From a checkpoint of a small mixture-of-experts model trained on Wikipedia: a variant of Muon for the experts.
Below are experts of layer 3 (counted from 0) of a mixture-of-experts language model. Rows are named router (the router's row for the expert) and show model dimensions 256-383. Each number is 200 + 20 x the weight over its row's rms, rounded and kept within 0 to 999.
Before each expert's rows: "comes before" lists some tokens at least twice as common just after its tokens as in all text. This comes from a sample of Wikipedia text that the model never trained on. Tokens count by the router's weight.

# expert 15
comes before: "0", "9", "5", "3", "4", "8"
router,187,201,204,251,153,221,220,197,191,197,198,199,189,203,187,189,198,192,218,210,166,189,194,161,185,200,175,183,193,213,222,192,229,200,204,208,202,200,218,197,188,195,161,167,178,235,208,220,173,214,217,161,207,192,197,197,214,170,210,198,213,212,210,193,183,179,213,220,198,210,191,213,180,184,197,164,238,216,196,232,193,200,203,211,188,204,219,185,181,215,201,191,182,204,207,186,194,182,210,248,181,181,231,241,149,171,233,165,191,242,164,194,228,201,184,160,220,200,229,217,213,178,190,196,252,173,230,196

# expert 0
comes before: " |", ":", ")", " of", " (", ";"
router,209,199,224,196,179,211,198,185,198,210,176,184,188,212,213,203,208,179,225,193,219,182,198,209,198,200,172,201,217,172,234,198,187,217,226,211,218,213,203,200,190,180,206,176,185,247,170,254,222,226,179,202,192,194,213,168,175,185,190,218,228,214,229,216,196,215,228,215,197,197,203,223,196,242,182,227,220,191,192,204,213,208,172,194,209,200,168,178,189,182,221,186,231,202,201,235,189,193,193,186,174,189,192,214,212,213,187,193,225,227,232,175,179,206,213,209,202,184,175,199,206,193,196,221,210,213,174,223

# expert 47
comes before: " the", " been", " a", " also", " released", " an"
router,194,201,192,232,196,241,183,199,212,177,236,200,200,202,188,177,204,202,209,209,179,187,227,189,239,212,214,208,220,213,179,207,192,189,232,197,204,200,190,203,212,214,179,205,159,183,190,193,210,208,219,182,199,207,203,242,206,176,196,213,211,202,239,206,206,211,161,213,168,196,205,152,184,196,176,229,187,203,223,204,213,183,209,215,171,234,202,194,211,222,171,234,199,217,172,180,228,205,215,203,177,173,181,226,153,165,176,222,171,212,195,232,228,188,186,178,190,171,207,186,165,161,180,218,215,224,161,186

# expert 23
comes before: ",", ".", " of", " in", " and", " years"
router,242,223,188,170,210,233,218,204,201,211,219,161,214,214,165,181,175,174,176,202,197,183,166,201,204,188,244,196,158,220,203,240,179,191,208,197,197,208,208,197,213,199,182,186,189,229,223,229,212,164,217,199,175,212,164,205,216,211,209,197,201,207,201,192,180,198,190,194,227,194,196,223,220,175,192,192,210,216,187,174,193,211,195,190,237,203,195,190,166,179,179,217,250,196,176,197,179,200,209,228,212,196,218,192,222,245,210,188,221,210,227,231,169,209,249,181,194,181,209,196,175,169,176,203,210,209,186,231

# expert 24
comes before: " of", ",", ".", " in", "'", " was"
router,215,204,171,218,183,211,194,235,182,198,230,200,227,212,188,191,194,185,200,195,218,196,202,183,197,202,229,190,192,206,202,193,192,185,207,162,173,204,181,182,188,204,167,225,216,190,169,196,172,204,196,176,206,214,174,172,195,239,182,253,186,153,223,186,208,204,216,186,196,176,174,204,214,174,219,177,215,223,229,233,214,204,197,196,218,168,230,194,203,189,192,203,208,165,184,168,236,189,197,183,222,195,194,199,195,237,234,202,212,203,206,244,179,219,201,176,179,198,209,199,178,193,211,186,222,234,178,186

# expert 46
comes before: "9", "8", "7", "6", "5", "0"
router,187,190,191,195,230,211,201,220,217,206,190,208,213,191,200,218,201,222,231,161,187,166,227,214,242,226,233,157,203,174,173,203,196,244,188,207,171,187,202,171,170,172,215,189,173,210,192,194,164,235,198,181,204,178,234,192,254,203,186,218,187,235,215,200,240,237,207,224,206,221,190,242,203,199,203,223,216,188,191,179,207,188,168,214,174,194,207,198,208,212,196,212,192,200,178,164,186,203,191,237,141,205,207,172,190,158,203,202,220,178,184,227,190,184,196,213,207,204,199,197,188,213,196,209,181,203,207,220

# expert 1
comes before: " to", " of", " in", ".", " from", " on"
router,211,201,211,256,214,210,181,169,216,198,203,199,206,190,184,203,211,172,165,206,203,191,186,208,218,181,223,199,181,199,207,221,184,199,225,224,219,177,153,160,177,188,201,226,198,221,176,219,223,194,198,207,198,200,179,213,195,244,180,214,184,180,193,198,210,170,163,209,172,177,203,214,199,182,242,202,198,210,197,194,214,205,211,202,221,181,196,186,188,172,195,192,196,223,152,175,172,199,198,193,191,212,193,193,180,231,210,199,202,195,170,213,185,228,206,214,227,200,220,242,181,219,192,198,228,198,175,229

# expert 11
comes before: "0", "1", "2", "inia", "8", "7"
router,194,185,250,184,196,226,199,186,191,207,164,184,178,225,187,185,187,201,191,180,202,218,206,197,200,163,242,240,237,188,210,226,168,224,229,237,172,180,245,202,189,183,164,192,211,205,211,210,211,194,219,179,189,209,201,203,224,172,220,152,217,230,236,202,217,167,201,199,149,193,197,212,202,181,180,205,193,190,188,211,151,183,201,227,190,225,222,178,177,217,184,204,214,188,199,202,196,202,204,175,223,181,159,194,189,163,186,177,205,229,203,196,193,141,202,242,213,173,204,192,179,213,203,153,186,200,209,205

# expert 7
comes before: "s", "t", "k", "in", "ar", "an"
router,191,229,191,176,221,209,224,208,229,209,196,198,211,178,175,227,208,182,193,229,197,202,166,218,183,191,151,209,185,161,190,197,200,207,156,211,201,173,252,215,190,151,208,158,193,191,241,220,173,170,223,216,193,179,202,176,195,224,204,219,198,191,209,205,188,182,165,212,216,188,190,192,217,217,171,219,206,175,206,166,196,204,188,201,236,204,230,194,203,203,218,203,186,212,219,182,239,190,215,181,235,180,195,201,212,198,178,197,185,240,233,215,201,212,193,237,188,219,210,180,188,198,214,172,198,169,196,217

# expert 3
comes before: " ", "0", "5", "3", "6", "4"
router,213,197,209,223,235,198,191,208,172,191,201,206,186,192,195,208,204,170,199,188,210,200,221,196,188,206,224,233,186,235,204,159,215,206,216,202,169,222,211,208,182,160,185,208,181,161,194,202,206,207,200,222,216,203,207,196,209,212,192,183,211,198,219,191,192,209,173,181,172,179,210,188,233,193,212,171,177,191,180,214,235,186,174,172,191,216,210,194,199,227,218,174,219,209,207,211,202,198,167,224,192,206,220,164,224,210,179,201,204,198,177,224,206,224,170,196,208,217,217,216,177,201,222,195,209,202,217,222